Experts of a small language model: a variant of Muon for the experts, 4184 steps.
Below are experts of layer 9 (counted from 0) of a mixture-of-experts language model. Rows are named router (the router's row for the expert), up (a neuron's input weights, with its number), down (a neuron's output weights, with its number) and show model dimensions 112-223. Each number is 128 + 24 x the weight over its row's rms, rounded and kept within 0 to 255. Numbers have three digits each.
After each expert's rows: "comes after" lists some tokens at least twice as common just before its tokens as in all text. This comes from a sample of Wikipedia text that the model never trained on. Tokens count by the router's weight.

# expert 21
router:127105088118111112158190159157112095134149114160116137137125118122111132130132110098135102124125129124151148126113148124140140149156132125125126124110103113141145146164143102097133112138083133113146111137153132081117109127106125155079111081158136075122129158107121108127130116180169119163136072123108164138169142087177109116123148136143
up0:151124111137152123097155132171141107108092140120102118078133160103142136111135134091100121087151100113119122139103149117164121110149133118131149166111142151072109101141093110178145116147126151098173129158103149131070131143149145130126092137138120147115101109129112109125145107118133124159167121101122112078090145130143151145159141109150
down0:115128085168101156127138110145077151111124101162116140114146149136126145135096113172144157113144142081147113108137107108078128111134125144106124123089124158140102163114114113135178151149111084096106132120092108075110117091116156105125125112125100108160118100128126143159138107100137089111109150138137133164118084141136133176154123098129
up1:103118166120112121136093121156074122125090099135083120130113105136126160129143121136117150115098119107121160162117118160166099158111162120120134168116139145161118123133101118096154134114091072135134172114136155134143117134142130138121114146150157110140144149102109120129111109089140114145097084107078101125140138150141121103119114158106
down1:121118158128130120119153116178120126173101185075158148130137136100137148130093132140125117122107137175085135139112124122123124095117111150151110151138102136139171138140132140101098138135101137110135098120066146152076095126111094141106157128133144126136159078141094124131109095134117119113141165100147130128107104122087136105141106116120
up2:117115118151099160136131144133099067138166114138111094126066150116120120133134126087132162120131131134143103132102157109127121124119118069175118134122125124147163137114134117141115120207129135119108140164105131120186120105136120142067142100117145151109102119083138114120120081125162094157143134178127173112109147139145158152115147107155
down2:114111123104128132097145126156163152098093134112121129114156130094121134128140131096124134103131148124108142115149145146092114115080093083141106163109127123103126088098164155147119130128141124152146102126122189094079139123171163110120157101141108135110104151105109154153063122135111164138140127153147139186088116157147129113172152142087
up3:138133113120121134110128142125164173098187123124116128126114069130071138136094119096190129162102123135161149142134115123125099151195146103107141182103087119123132107135120151141106129160129117135090125117122128109157127123088110115123127157109109073093136126096108126092141131121147094159135114092140118141148143103106114119134124107148
down3:141143148112151142150101107122135082136105115128143141132119159129131117187109120131130106088149149116136141129137114135110113132068142104088104098153157127152141118127144133114116095126064127148137103131098086158169173100081100127106173064151147127127153141128083139125106124151086120112149140101135124099143126143101162110134116122102
comes after: "the ", "and ", "a ", "The ", "-", "s "

# expert 35
router:146098074115107142112105153108151102102118154184119157126112121163142126097124147168125147097131164138148146092134131098143093161151072135098149151123147101113160103106156152142140158169125145143148182145145120103131087167121091160102102120120134140149134183122088116106141128119116136120147182123106132133151074099134120105154115135136
up0:120123160119138148153165101085111138148112124145092133090165100136132108146186091118140200115092126151139138142104133141072115133131118137142158117132120082143196151115104104170101128091123135137134126153078109091100155153092138099150127133155149132071103121136115149118163122098106127146133136105103111114124089115146149146115143115162
down0:129152143144122114118180166106122159120120140119124132164156125154132135169117153139140117169118120094139164119154118159173171124100136096084077166124150118147140090143140125134104138136116161150118158113123136113106127139124141128142112132092116120133127174095083101085092146124133072121219143101160108137106119140132180104093113131108
up1:153109177173153185127084200130134113126129138126161147133095170129100148138138153138122121113141137126139125140082162117170131077145159146145121110146105155135140104131111116122103135133135096099115133075155149146141167148091111173129116131092123106129079121127115102112095157104147119157141093116121097073108172167112137106117143113146
down1:103112120105107113073089128147122156137131133117117137122123155163112108115113165126182092126105101152132110129140122154135117152135077097100160142079149104135093105135163138167125137143135113130133144141182123115124117113104145145136133091141144087130135138104118116129150105134150134111107167108075166151139134098094108098116091112110
up2:110109113184161103117162096135141156146126144070115140168132118101122102117101133120093106102177154150123153138155112096162147143096154186132133101115163124126161084091151101121136117120094150157118098096148120125138159104101147138130150145131114136120155169092145120124114157128071140103143122100131098160147109147101139143104115132121
down2:114157140114106071158139117084116129153113146142159141152147140147092151156148116173152128132140144105107154170159132121130157116146108102141159105122099132131130153155093144168118131150132138135137143106115133108109116143139130134133096081107113157118098123146145128139133091107173164130130103158149147123134137095145133125177118052138
up3:160148157164106127115171095161137149130078105098117143179096100112145138166133096172090156157145126178138140116180124134135109087108118130103165140128140151139099131127131132127081147144136133160116114153119129116123088131129167099143123098102112118143120121113089162120142102111112178150158105082084162118144059097123165175099106116099
down3:111077116112150139141148157164083089130135137170128150106102138117137217129111103161148088097134085098153130112100164126124164072111163135158088120104104108187099145132113123134119148122089169137124102129106173083136159122146124114137157148135152115150147132154119151146140148116116103138138114140107094098140120112110154164096147123112
comes after: " ", "in ", ") ", "% ", "of ", "0 "

# expert 36
router:101105089123063134148106100153124101147126088135162103142135113121109173109153131104134126125156126100098128118148135109130116193110104108114165123097110155134109108154173123197121106135126145147110117100139108139125134109175117161132133133155089078124121076115130148083127093156160116188136117107102174132141109109131134120151147162130
up0:107136139101133097098120147119173107117146149132108172115170150104119064150134134170167087096114167094095128093138090147141130148143123128134135128162089133121077202116133118115098140128143180125108127092131115161147063085176121150114079095123102116102128114130094149126141119155158133125097101127135116112109088125134102149116129121130
down0:099139134120128132099000134189111084127130141102115168180101141114103163130151122113100131152152120107109108093115124131174159135096109120129100122125137132153105105094131072118120119148124111189185153115117129142134107111126126160153122144142165143124136110119127127112125135105119129089120109138151154139133129121162121145087148148104
up1:156095122122093125123073139084159119113147138099141143102143140147106122118126095134126125131155118130192096141127128125100159141100152115121125144121096112159148102097083121125108142176092138119136138132110164102109092158107065093108097135094175110083113128137139126133149146148125136159114110127159085128120181172116125140145139133086
down1:112098128119121138144101130147125159127121158101151134117131111143139095102098115100152102066174160109078140146104133130167120117138122118131126118115160128168083148173141126160134128144139144140163145172115149133097119163141124179139142156163104145142112085109129157120126083124094082140155136139108158108096090124166092081139113138165
up2:135120133169134135144145165190116152101108137143084120131154107102132114163089095122105087111150131124161145089098109166185122130144153111145139108105097144139093091125096189115101170127134143163123145114155108154127104120110154143133138136118145148126087130122151116130129142132131126120113133130121166107168114110136120163113132104095
down2:105136088150113108083060135118128125160107088112164150116145123114152138087116131116144163111163087136154085162125129113163135140132139134139144111128111152132160146142158135165109109112155161098158110126158128142105089105162105172168153138174166127088126129139107121113124147097085100140124120147100133125128116122163144147136099121141
up3:145106127146115141116110103113125090116149121079143117134202116127119148120101141127105122117119134114156112120103175118143145108120149166152088133142125087157113150128124126127082141120114159179093111122123160134122118103132135144117105125128089103112129141086108117100095091131126152082150101115126125120134170129120148140132118118152
down3:109171071141118111132136132063084126136136134168101115107090116156119122149145101108112138092124129121101094159177093167131136129140101115152140114120134106071128102144120091167144086154147130107171136126132116077147165155134110128164158120144165072105139094103141132147155116127163141134155093143098159107158114119122132120127132129118
comes after: ".", "==", "===", ").", ".\"", "\"."

# expert 34
router:103092075146139183134134144130137139143138164152130122123144116136147112095106121106114140165145165119123088088134098121169157107143166104075083167145118106134160122139189115119135160147115162121141151117148135134118119124121129132151144104126122166106130158090137137140170142156075124146105145092141128169161096111140097110115116122137
up0:159145167107124125164099110139123133167086133127147117114134105176109058123111123164136136129104106181085151120081122155155100119123087133120087130108171160122160108091126121130121108120134113140177157111173121143130100121120152148134126117130106188128076126151129114134136132104145172155115139122144098122107142148110135128134163145124
down0:145104127141070090088083072122137124079113174104137103108157107072120165105132163121087102138142123062160098123134148128162117143146123151128128136191118115105153119127129118142115121133122134119087130140108093118137151130114135125100147133113124136119155137115154159128111083117090115086130086142125145189132141156110116153173134109108
up1:124119109127099095140117111134159090108088075162129143140136128107134157119136140127101137086112128166122171131118167141138144131159151142115101149177094143135138129138134127141151111109126115121162106137130115121169110145122115131108147098154099157107146138105125130145126118130121125133135108064084108126120108108123095149137096144135
down1:154131158099123085210080140106090136108113098121114129107156129160126099098113100150135142107124075091119125129105132130162101111160138144128108125101120148126177150155156153105136128121091119138145192151104148148155113107134128108139081148143138123173080125128137137142136151164094140130122107124117106142087188143099153138156131129148
up2:109147118116118111140190146151123142094086128111124121154151116128115151170126098122136148110095149121177111105084162158136136100120118098140148129124106128159084144126150128148085140127142137149150095132116166144091124128101082170144134139157134109143139103155157103106115167126089111128102079076128131165099167102105104114128129153119
down2:143106126139146154106116160106118094162140164155114096125133149113125151099138116147127118160124091179150122080145093113094136143109163083091144129136069147185106108123117164092110101138154122144130113115146149150129106173158091130133091138144136125116126122103115146152161174104138115112131112107178095141128172136124159119135133143115
up3:113166132147151092142148117140176148107123131140149181125122169138144112135179126124153099109122141125156159119107133099091132135129129128158102169057074094105148149108151086146123128129130122122146135132097131156151106115134107108120107158142126111136120152122122102113171153160108090151170153140106100097125095145161122152123102098103
down3:130124126124140127126067118087114129127106111136118134136117072114119115115125124137170117122138107136119145129149108137127115132101091128136140089147119133125106100124149129128139129112148116141145137089129182109132094136117121092156188139156138164158139117150105120122136177133122131140158148121092078056108113148139152138125148143154
comes after: "the ", "1", "3", "2", "0", "5"

# expert 7
router:151148160135120119130149125130101103125098156149144159091140123117065113133089152150161164136143128096095121109105146140123120093081111131171138140165148087147150110093104137113132113122160126176155081148145115134141120118152158100113129105116118097119137134128099132117190101095090110176126147109080100133148108154114146102118136128093
up0:164162123145133173132123137125085142119107122151111102145082130117159171132141140151080095118156138140185139134187135136090124149122119142119092130148144138159170134151095135131083135126118100103096108085156149159179128171118109121081117109113123094113143186138074127180155106130123152095096113140139134127070133124132170120113147130114
down0:122106133122101105144137099091152135129113135143178168125101089122134129109147104156136158111125158089108110154087159111157087141099126089120157162161146166122094141148116098138129076120138103146104125154140156152082141139100140129163166086106130110080155107153139146146103139141128083091154141159117164118148113137103147173123091158097
up1:104156123132093173158139108077142099116122126137120112150128127137163157185113128131140076151100131147076150123127115142092086107155121108092123154152157093118129109123135145153114109120087125123116181161192123134123139084120137144131144145115131150127137131114169105099100120108147081178079143139121134115130125130138173139125122109137
down1:134159143143157143094224136113121177159126089137144138164132122116148149112156137122144171106127146121139143134114167129136137172102141130111104188103089162105107137115137127107100133078132173108156119145091151108140145105103122145142157143120162143139130110130064166153141123105093141083130133121093138142126144116120084125111134127123
up2:120128133146145133097139103129141146103134131130166108143135150161126091152158160143121101159153149125145153193111116130105146113117116155148096133094094176122163126081068120152124142144150111132156068093115155149130124131111109156120117113135108117094098140111153187102148123093109136144107104097110144088137103142147150117091122101165
down2:179159133127081112101115177160094150135126106129092090162128111113164136121114131120087129116109101150133128115160186082080151125124170144124115056133133116132097163136141199150100155153102139107150155132169107127121146096138146133156123128118124119123161132126085123165106111132130124144136130108142120127166145119106107141150078124113
up3:139158143109142127143147110090076105132142105067129098133107094130144111130156136125118152112079160130128161110135125124093122111131104151112112151135104164127141081105096154122136138115136111149146173152124149111081130116154154107121169122086147124135101121106137110110137111094130104134134133094090160173153117131117126134166155141155
down3:105098144144123110146216154138126167143129149158107106102130123143163097153155110081157103119118085103148172112112146130089109154122117156131112147123117120172108119116094091126143110105124163102117082109149113131118091148100126102099172158121129062088129080156083155104152142128132152128144083121147157139120118146160102106113160138134
comes after: "|", ")", ".", ";", "==", "information"

# expert 23
router:137084119166128126172101101111124196133123086101115135138134139108108107130137142088108115136097105128137174132093124139160104151102182136135151133145106083143158128108089091178062157119125129151110157105111160074123153088129126123148126076130133117141093069128161134152098107115143119082119097115148161111105141130138099152088119132132
up0:111153116105128148125127115115129125125173102154133153107146145109088107123139123110144129131158151159150100131114093132126187121116147095126090115126122149126087159123087089111153097154172132142120121155096150085156101158110137102127113152144121133124115138111095170136159102159117087096115142207140199139150116119089145164096113097142
down0:133105149109147117157083074112123091114115121092129142086151140110122145112127184139136120132144128146101111092121131115117121121142127117114129120100123153131124130108135107192090144144101080165159121103129128141155124110135139121153136133145074109148149111086123167109123135124120112123128168143110156145136129116119125145115149120123
up1:151087107124153134147083106139131133104138114143126133118161151098087110135109105143107116122146085070129103146119124076122170170171136133125142156067151157112116105126102144086099150147088175190144090182128115149144125117106171168158112152143131137183131170106133120104112135095129131115159143081129142103125076133142121156084097167157
down1:126167129132089118123026134093132147133106132101139131154131101097132132165137127105139142146108169171144118083145114171135107123120152148140123146103147144150157132148130105120147147132093109122129178086114138109097123132155146125102115143148145128099126111098149150120135145100136113166123130169109156120122139126119143187137148106115
up2:125149143088126190128106148156158107163127092129138110137123098103124110161120145153135069122113152173135120121110093114125118070099120110138168112075176130198141099133096133117106151118117166137145157140114106117150132124128144099113153102140145137173108113105112112134114122118111128104136140146142143117116097125145149145105120110091
down2:111150131110060143125106104130121114117166158146120127132140134117139123166130142075155120116141147084142132149136104081161156141172100149113093137119160151156118110119135124168137156104122122103118118089114136087136176144168148062147138114114175120113147181087100108096105117115154147097144113118086124121121118134092134121102094123134
up3:140121118093147095135078099105108170084164122120150121085101115131141127110093129147137139119119157111130190113164115139112109165117107147103159087148172164127101140123140143114111131101113171182151140111119122132100101117157111137134076142146116090132127192123102122144122139122113118153135121123139101133104134155103192149120125106121
down3:142164133145097176113074149160155139170116143114157097164141116061097132175140092143131102147112121110143143110119122089163063155121128135141150152140113123162145109135138148150141093102122121127111060153127134110135114167091092101127169156134169189139122114121129151125133129150145141132160164163134149113151127095166094095120139171114
comes after: "a ", "-", "the ", "of ", "and ", "'"

# expert 22
router:135083140120117136137133105097150124099180139150137099119126125157113128087109115152136097154134135100155108115125128136154150102121125148103107108123179155104170109145139121103146150136097133108175130114132109126137155180148116142095122108108116127125163159113137074201153153115135097183142161109127139124120105157153115128165154165121
up0:147131101145133118162110143140162125105123089113117138110163108141152113133155124105173149131173124153155101095169112064148152096110125143152100108124143133112084089143134141097171140105127136134125115142110149103106133111116175097122132148147098146135079140117175165108138137128146110150125152118145141102107115124121098140119139117101
down0:110116144156121118149123133153091125173107110122158132138131133097093114149113134194110083131140138126128145093158151142136159143156130124132105124117110108175133159099116149182125145133081119141122112162081127134145112119147092102102111085063199108100090132108100102145168150125121100151142116116110128104149115173071131146143088134114
up1:156102131113087150057196133126159105120140105130155109117143094123111105088120188117157131116160115154148099114138128118142131159122186112096127126101119133156092123134114114151116120143143145181122140107117130118132148116140158154080143109128109139127111141130163089110080124083079119103121131118165126139115130124174138132097139116126
down1:118136118124162113153156101136128161138080130205117107132082164112101150112162117099131107102143141178141134155117100142134138090119159146131123108152158197140166127120131099113107133151140121212162129115101148108152159119160136164143140134127125161171121121138111152125119124129149109128110146108115119128113145119103135117126110152117
up2:152126120099106134138112136085099115118127129108170105102121163091150100091116128076124104127156141118166152125117181132166163086102139118105108096108125168131134103145141103128130157143183120086120081129072156130148141143137161107116148154157121131144129162128124136123094119144145119097108082141162074184122154144137106123118191134109
down2:123144079136136136114161157126154133154164125149131152125123071134092161117142104198119163139122125122115093154138097132091161155143148139164143151136128149102131144105128114144141153105080179163107129066130146116128130075153141110107114087088143150133154116115100138081106138109113112110136102105132187104126127134146132109101175132089
up3:106140171084128089126143108091080164143119170154123099133125146113167099142143100126118103093130128091137125132126158113145124103152132129116106120186090120107140106135078142109148147107118136099151176158155140079105146130113130122093129147138085163143145143129121172143121113147138150103172067127126099117122165177139156142171119183116
down3:157152126141139128091121158167155122122105131114089174116139096124119150108136104137147160102112103141063186109156102158122109096099125108134131126120145170157126119126150124156108135153133110136119108081141139160131157123124110156127138124152151105117073101167085177115112154065110084122140149147154114073149141109108113098122122095134
comes after: "(", "–", "in ", ", ", "In ", "May "

# expert 9
router:103099111146097142178190140060136134129152151137142117162113107122124137146114116089145151166102162161145150168143145140100158156100147149109102159121124112159133140151070075146125125105091144125134105113080147072102132100123119142111094132097112100132138087091114113120123122182139120187123099146139182148149144145119123122091144113132
up0:125127131123140173129117151159093110151089156137129155123165130156085117116135127109144115159144116134115130110142158140097104152096146117155085165176119103100130122096113134143131150137093093140116133109132138086119113101129118166102115101207146121172128097128117145136112147110141180158105123152103167118129118129153139125113109087125
down0:097122107103070144148183124144154171111116103089135116096126135130130138126136107137109147118136077145121118156152153119128164161145081148168102109117120105180124121075104135091104108157165116156104104140139158130138115138184135109143135131136130141144115159128140141114104099167121102104110102122153183140135117134119128100118135147110
up1:115138102150086176151124130124113154184131126115141109139101113102135146125137098100169121140129126128141117122131120114131113102144150162126158140081081094121160146157090143138124160114100077059118107117134113128133120157124176126157145119123126128120119115148136133127149130171129129131092106090101159097159131106127117139062146107119
down1:154125135114145112140155122126159126155098167127126112160171130111139118074123156107109103101105126104099146142126135117163121102084159077132162154136114141122129086152172107143137135151110175141139131112204110149093154144140146122110140105096140125167171122153126150107138153069155160140125154089136141111106173125116118107118132126113
up2:130129123149114143109108136127103171133139074144159115116120130085135132158161138159140110160126131155111101171191112105133122107153130156124116152116116133150144160124106156090122133147142189126153129152134110083158116101132095178145101133121116121111113138101128128130105108104106138143104073129136143153102149176128151122133185092146
down2:117091143127089105104163117150158152142180087123097128111112122137121147142134117118097142157119120141130104165112193086134111162096124122098112169141137171172097130136118134125107110126161141174143153107124131145141112141134142136101143102142106121138124106130089124159148129147132123127133122124112084149121106106176099144115083156098
up3:121094139149110166074130150108072139141140143130166074163119103133141122176113156154134173084115172105128110110156149147131114183141161181126105148110125139118147161143087130153104115140132142143151130161147167145133092135138147149134148127100150150145107107141114154099080135124089125157128159109114142167108136110123118139126160113115
down3:111147122109137082107113131087093123132145090120093113122133144158109143123117118166102143136105097118090070149084172120117167147117146095133154093177112100160129115100162104109154144112134119135116110124125129062133135173109107092126161105112084158129126140155152145123077191157180119143178137133120177104147135154156124115105130128096
comes after: "the ", "and ", "a ", "of ", "s ", "The "

# expert 8
router:079169108073108118142186109126108106105092093133114137124118080154140148167115089150110132080151115089103125152081127133135116145163119071106098108111177110104143126144145157151176096136141105109111116140133158154150091146123116146114116144162114143125153142091146136126131168152154120132130088132134104141156155110136116099111113153130
up0:070156158112168154130108161149108154120125122113127106123118087181136083169128102157113099169129121145102150120161146122135142152162113118148130137160131124107125113170150126171112117144109097109111095133124143133155143137119119136135122069103098130122114103157107140146103163114140149116111089140123153118162131086170132184140093137090
down0:102108140125089114155155116134114135126083088170118122091138120098139141167114151148152137089081130114116154113126110117111104098104117125112108120158122131156144130124120107127121137108158111121132175128146127152108097126080141124106149141135169107148148158117106106097142126169122103095102096103155121135073145125112122152144150159141
up1:096145106116156111134169171099130137157122166156178096112126142137087139145153091093142132114118128128121153118134112129095114100121130097138111117110164115113122160119137109072113140145152104092147124129154129108144124132102092056135149087117154139119152129093175132133141117154123137137131123098099171112137148073125129120129125138169
down1:165125119122132137127093167154143111138156119084107079151062098150124110102134123132166143130131138132116103120080119163128144111163121150105150173154146130133147126107117163132142120133143126076143109128083149156107139121134110169116110150147111105140098111141102129137150163121149109138140134125115131173107120137125118115162123176116
up2:130161153150170095093164116125167090089121142117121140136089127110158101122136139108088115118168100140083148138101158132144159143124124131134120133144113087111155095135101129123138132146118153075102126142085122147103147162167118113126135073164147112146153164108109161111131104121139162076133155119121141139082120118156145145153163149129
down2:100117123139100168123148114154188152156161121117110152152151162114125136139118116135106125154155105131161140101151109087130136132086078106154157102114086093122120150116123099142108145159125192142113137083113142146099145128157147138142122146146174135128117067109103105163126111138125101105134120151099162121146143130092114162156148106095
up3:102109173098077136094153142127113152114125156145113108133137139160152117166130089148121125094131142144133138105090120140095134116124123095186090121128112130138142197124102128109085165103142131107163148112129149165174153127159104167168164128122146104120142144138124134089161161114127164077079114102143096145124107128109168134135145155136
down3:125119084137151092130125118083107145110131121147134089135106111132136120114076128120130092115154137086166114128165116140142125139115181163094172136133180145099113130128099152116128088159171141149075130130085125125142122142145138144130127123147121094134139120148133166111103124182148139147144121128107125124160126143107113147118112142137
comes after: "| ", "|", "===", "==", "No", "km"

# expert 14
router:065112149106158088163121096117117157107087161093103126147174106082106160115150110063196121111143137119155140133145135131168101111099136154152154127117123101158087130104158118145107111139092117149151170100114172107090135130153116123159107123129114139143116111143118136138155126150110082119142125129145201154124130124142130154118131136148
up0:143176154149130143126142102135178148118077112142102119125101149117105120148143130140156114135115100117134158077128126155142116134133138127093149157111141100174164129131149140109092114157102122109129164113110107161139138109110148128120157152158115107091125121085111130144126127154133151199098081143089158142116083124108070166166139141141
down0:107065107147137163076159121097120160134146146155175144087138154112129155135119165146144109156143112117136072130093156127098109151133132094116110097135143131101086146147150122100135141118114154132103157119124135129108114138178102120154141103136119139163074101137124127117151168137082124143149112081142110143142175146101106109097146157125
up1:150146079168144084119084122177103075113105138146131102138144162123189110169089132161122121121161092113108129137138188164095145122100177115136156100145126158093109137123116123099106128125074167136145126124127122116104134130134099079176167137116130083139118140106137102124139137089129161137132131078104106125091175128138122121165119094111
down1:126108140172185099113078125149163117141151136112154170106148142094086158096138112118095129107101070148146120135121105121160143143127127111126111153124119095135111130144119123132142151141201116138093148138108168166114145106086123162133129141149132139155121121109131123116127137133131104134131157165139138121096128195119141145085152155101
up2:152106171163122150155145149094161147153138123119073113140110112103150116131152123074100136104106107160132137131118190115143113099130169100155135083154149109139123122133102159124108137167136129112079128133141173087114117084116111153134110086147127092122156092160137146129131106092120144155127078145142151099097094092143125135112143154123
down2:145116070118100137161195151107110126142113101086127160104160088147132127107083134132152115124128157111147121148140096170121168145114143118133150132129114085083096111148121120137100110133165138122121097132141148112131105112127168162126135125107130144127132162106188098160122131088129118102127161157153055143132117150138137155157124105147
up3:135110159117094094145144118114139081179154111129195133139136147111138152093108158144130120108096124120146161117152172140137126150126126140130108139152101116151127118159090113139110115135154169130089061101121137115119122085097111137142122120146123163143173160098131162128162117152138146182116110113159117115117159136127110159159145121062
down3:119115119130108123153103153148116147135112176081130128109124123106154137096130120172116137118126152147125130064112134126070103187126109110108201111130166138078176153121119141117143133161153130172174131100141129161107099123116100129175153137122117149130151155147101121143128120100131155163109138116133113096132145111096158143131113141160
comes after: "was ", "a ", "and ", "'", "as ", "He "

# expert 27
router:115099125134195140145094166108098132136146143086133129136126152126118144102122110113117110152091129137088107133138114168136129141102123116083128137106139126148119130135102139096152160162125147115134154128152106108091120149136173115107137156097131163099140187091107160088173155090124158150166123128131120121156088116115147087170152146106
up0:130120143134146110110150156099158158084122102162124125145114116100124101158128112096096114123139076129139116114098143089117109112160146093111100089105130130122129131163095132085107128118103127101094091113144134115121104126137123097124141097103148165134128114152072105126139133119098148136103103106129154137132154129157117088171149104174
down0:054119136127128129156135128126128177152108099154168140085153115083126122159103117150135114121131176126124133119144165088143134117116127137095156120143101136149194114099153120161127114135163127110113099126145146130108112145114105119130118131098138114113096111125127116143134134150112063148185113121108120133140124125144104120107131170129
up1:126141149092120122124156095130165141112123094101149102151092114071128156138129118067124117103162100146106153098150162140079114111166150137105136121130144088142141125107120144162110106132096101181120155147163145142078132148120153122097087109159142136081112106155090107130109093116119182119148123130101149101139123121132145138148095107170
down1:128130129123147132117078136136104131109114103129094131127159159149182106129143122125144110132116124097156109115134120138124147119102080154123095124134139119121112138110099134105144158095148094123142087119128139161144067119148124105159141102119100159152140126133119143116101167098165106091138121070128088097146127150126126125127099111082
up2:131089069137136120105127121117106121132139135143115089133133125107128105084143150083133097106146106097164171121163134146150114127150160143127152103098143084117116111137129115134090137091076162147147150136085105140129127108107172139084127136135114112144148149135128116109116133138123162106115132084155128109122130126110111124143192151152
down2:143138095094087161135173154163194122108140156136116155125126084107117139144128134148130154177101084129129102126131080100110134141113140111126166146129117107136114155108130106101112135099177119127095113135124118114202102115108156133151145122116127117137122106102130098183140110110103115127122126157162158150102123122167122145109113120114
up3:168104139176156119147148094133136143126093106175117134155126109077119131123082141107115112132103109133170141147135135142132154127135156171118112141133112146133137133094114107104090109130156105130120098129108157151121118080096121155119143155176106115097090121121135112102106133114088113116108139127144133108113094143151139096096107163109
down3:127176127097154165156107114167153126126123118135117139141111150127137105095118126124153128120119111144133064143147166153106117122099128111137124104163151148129155116130148173135131114144068154118130117106162139167148134132112146141177101109119143103163099112138149140119149076113125102182128070087102131111115154151138141095124131119145
comes after: " ", ") ", "\n", "% ", "\" ", "\n\n"

# expert 32
router:132178102103119112103177162143119094129136166167132166094132118107111130094156119161108149112124107120130160125107164110122144080163090115122149123154070168092173125162175127134139136100094103067134129112105098131120113132104124164107107096111135144140104147168174162120121099122139125146139139129087079099125105110138090133150129115119
up1:101138104171153101120140169125115116128111145095103183144107097121146123136186101116136127143131173124125117148133149137094158137092116105124145172133120104132107122126111100132147124125094132119139138118147135131149141182113090182154149108138154067130124095102125160124078127148126119125118104132140137088076127131124148110118111096133
down1:147107161139134128114104111115131127168151099078117135137109128131084168131095139140121144136143128122167119096166157131134101111167152150128106108109108119150125152102117129108131111119173165129084103149127130132143112087137134086164164126108168140088117133141194134141123096129132162125150108148129149141160121117130119133072136118147
up2:146088142149100111132128140130128129118145161107150062112093164159127095158091120125060129191154141138109148130144113126152132074114108135115141132118095164136128128141143098106088133139106110146145152157098120153159098094122101104163140103153130109135098170082179133118115131123130099126097133103111138138077105133139132121127127103135
down2:129113161163132119091128132157164120126128110120131123139115152135127135113168148162116149077126160179156106164100134160106107143146167084153134117108148149129109126059145143132162137120153111090101118139084121148096139153114151083126143170081100130180122130133129135150117126137085116149159126140144129122111139134102177126084111131111
up3:157110095128149129135126152125140081142130139133112085144153138118096108143148183148157154050174107142125115128184111135143101116123105108108160114156167141107105156136168176117144119149144109167122111154120114140142130094135095172084086174170119148112124123106128082115130137129139135088159106106137098127107092102093109156134141159119
down3:116102103081118111104158144130102099140175134136154123135149154132110160171124115149123101155152109111138141111105101126140133102133127097133135124126175158127169105152108105119105134175118111140084137121081093149113098138147150119089086065114134134115113131148094093120120125123103148142178181138136139162148118158108148142135124150113
up4:103146150164135108153116120119095139119113132133118154140130085126115135144150104103157101147081106074109150148166162124107137145073122152164170112104157165132122110125102122151117153131105138112119136112132133153147119113138115150143098121152113131134191105120112133107154145111103132192137090042154156159106112122123147154151129122154
down4:127121138138141133129122126095093110134148153134114133144157109145143145154174149181113097111154130120154128091106123135094167161162099087123104138145154139123109148103142124149178100115103111145077144096141121091126092153095117153132150133138147143133137106140127125140108120137140107121125099188098137116173122122118137136146099152113
comes after: "| ", "; ", ".", "(", ",", ": "

# expert 15
router:177179141156146136083102155140161124119127109101122096123103164131150132133109124127168155110134092104122115129158128128113142101115147137139148154095102128110097093085148129130139100120165136149162111125099126153128134099123167122111148106141129106149124110117141146167109159096108140089109169114149104136116132143087183117128125113098
up0:111166097077095131162150160143112155155145155094142138138101185143092110117093101127175142156110122100128159137162129119154118121072161145128086180118142140111144108107166106121196162164120111105104126127111061113075106126135126150137129158116140131155119103122131111174123127107136121131101138128142164090134101103143149161149135100134
down0:140121129101145127109153129115137154139123067128139143126095150148125086133138101127153102119126125083109145092142140130074090120108174108170106147092133117124098071161109099120108168123118134132114101136144152105091171123168136093134109157157146118160114093130104108097169118110121125118154161142131099154111110123126158131121162163141
up1:137124147102117146119111114111119200108123079127131184097132136134106108146127095126125120136133131144094128102098107108167145123113093136115084126091138112151137090135119152137117140141139108156137132167111161117159151120115157122151175116148127130133154164088167146105112141133139111097126141156148120106155106129139137146112131110160
down1:129136092106152111130148119094105146143136107070120181124124131195128120122124074136107095160090130124112119122123107110153142118124134116167109207141103121157159118145112097112115135118145137152190101109166146150084139148162068128116129114165162078116129129156146156104125087093136149119128133165128097139124144092126137109144149158136
up2:133170144129116162127121134169111166157100105128136100127127107115078143138073139072156138109128127108111105109110116148127155169136131152178112118162102083122129174138122153159116129104129134101113142139121142087146121111105105135115134092119163195139111187095114086098141138087121163123130135128143121147123153151148124183110149125156
down2:096188138146175131094068118160147097164125155118111103141103120100147118118131088156141165131114147140124135121159172162104126121085102126080168113164105159133165155142112130112138108156133123121067108132145110122115134136101103137134106134150087144159113097148150106144160158137106156155105140138141156100100107100166127114122134151130
up3:155121131174098142085118108118150143136114139123150124098083168143123121149113133131099121128134216107134182139155179106103140101161116100128129148112086138143148165118193143118138107101126152138135144124127145156145143093093118127100112084170123126146131052128139113105114159163127110108100088091128139154101133105120071143139115140121
down3:090115123161142136151144102114120109119121118144158145092132140128132099158096116105080125124147159168144176111135088099148104154100104091128102112100081147170120167128158155142115139155166181146088110120078148115143116185156123151123111134078102162077117125131142129099134145111119124141151126095100094132102130157122157110141057126135
comes after: "\n", "| ", " ", "No", "J", "v"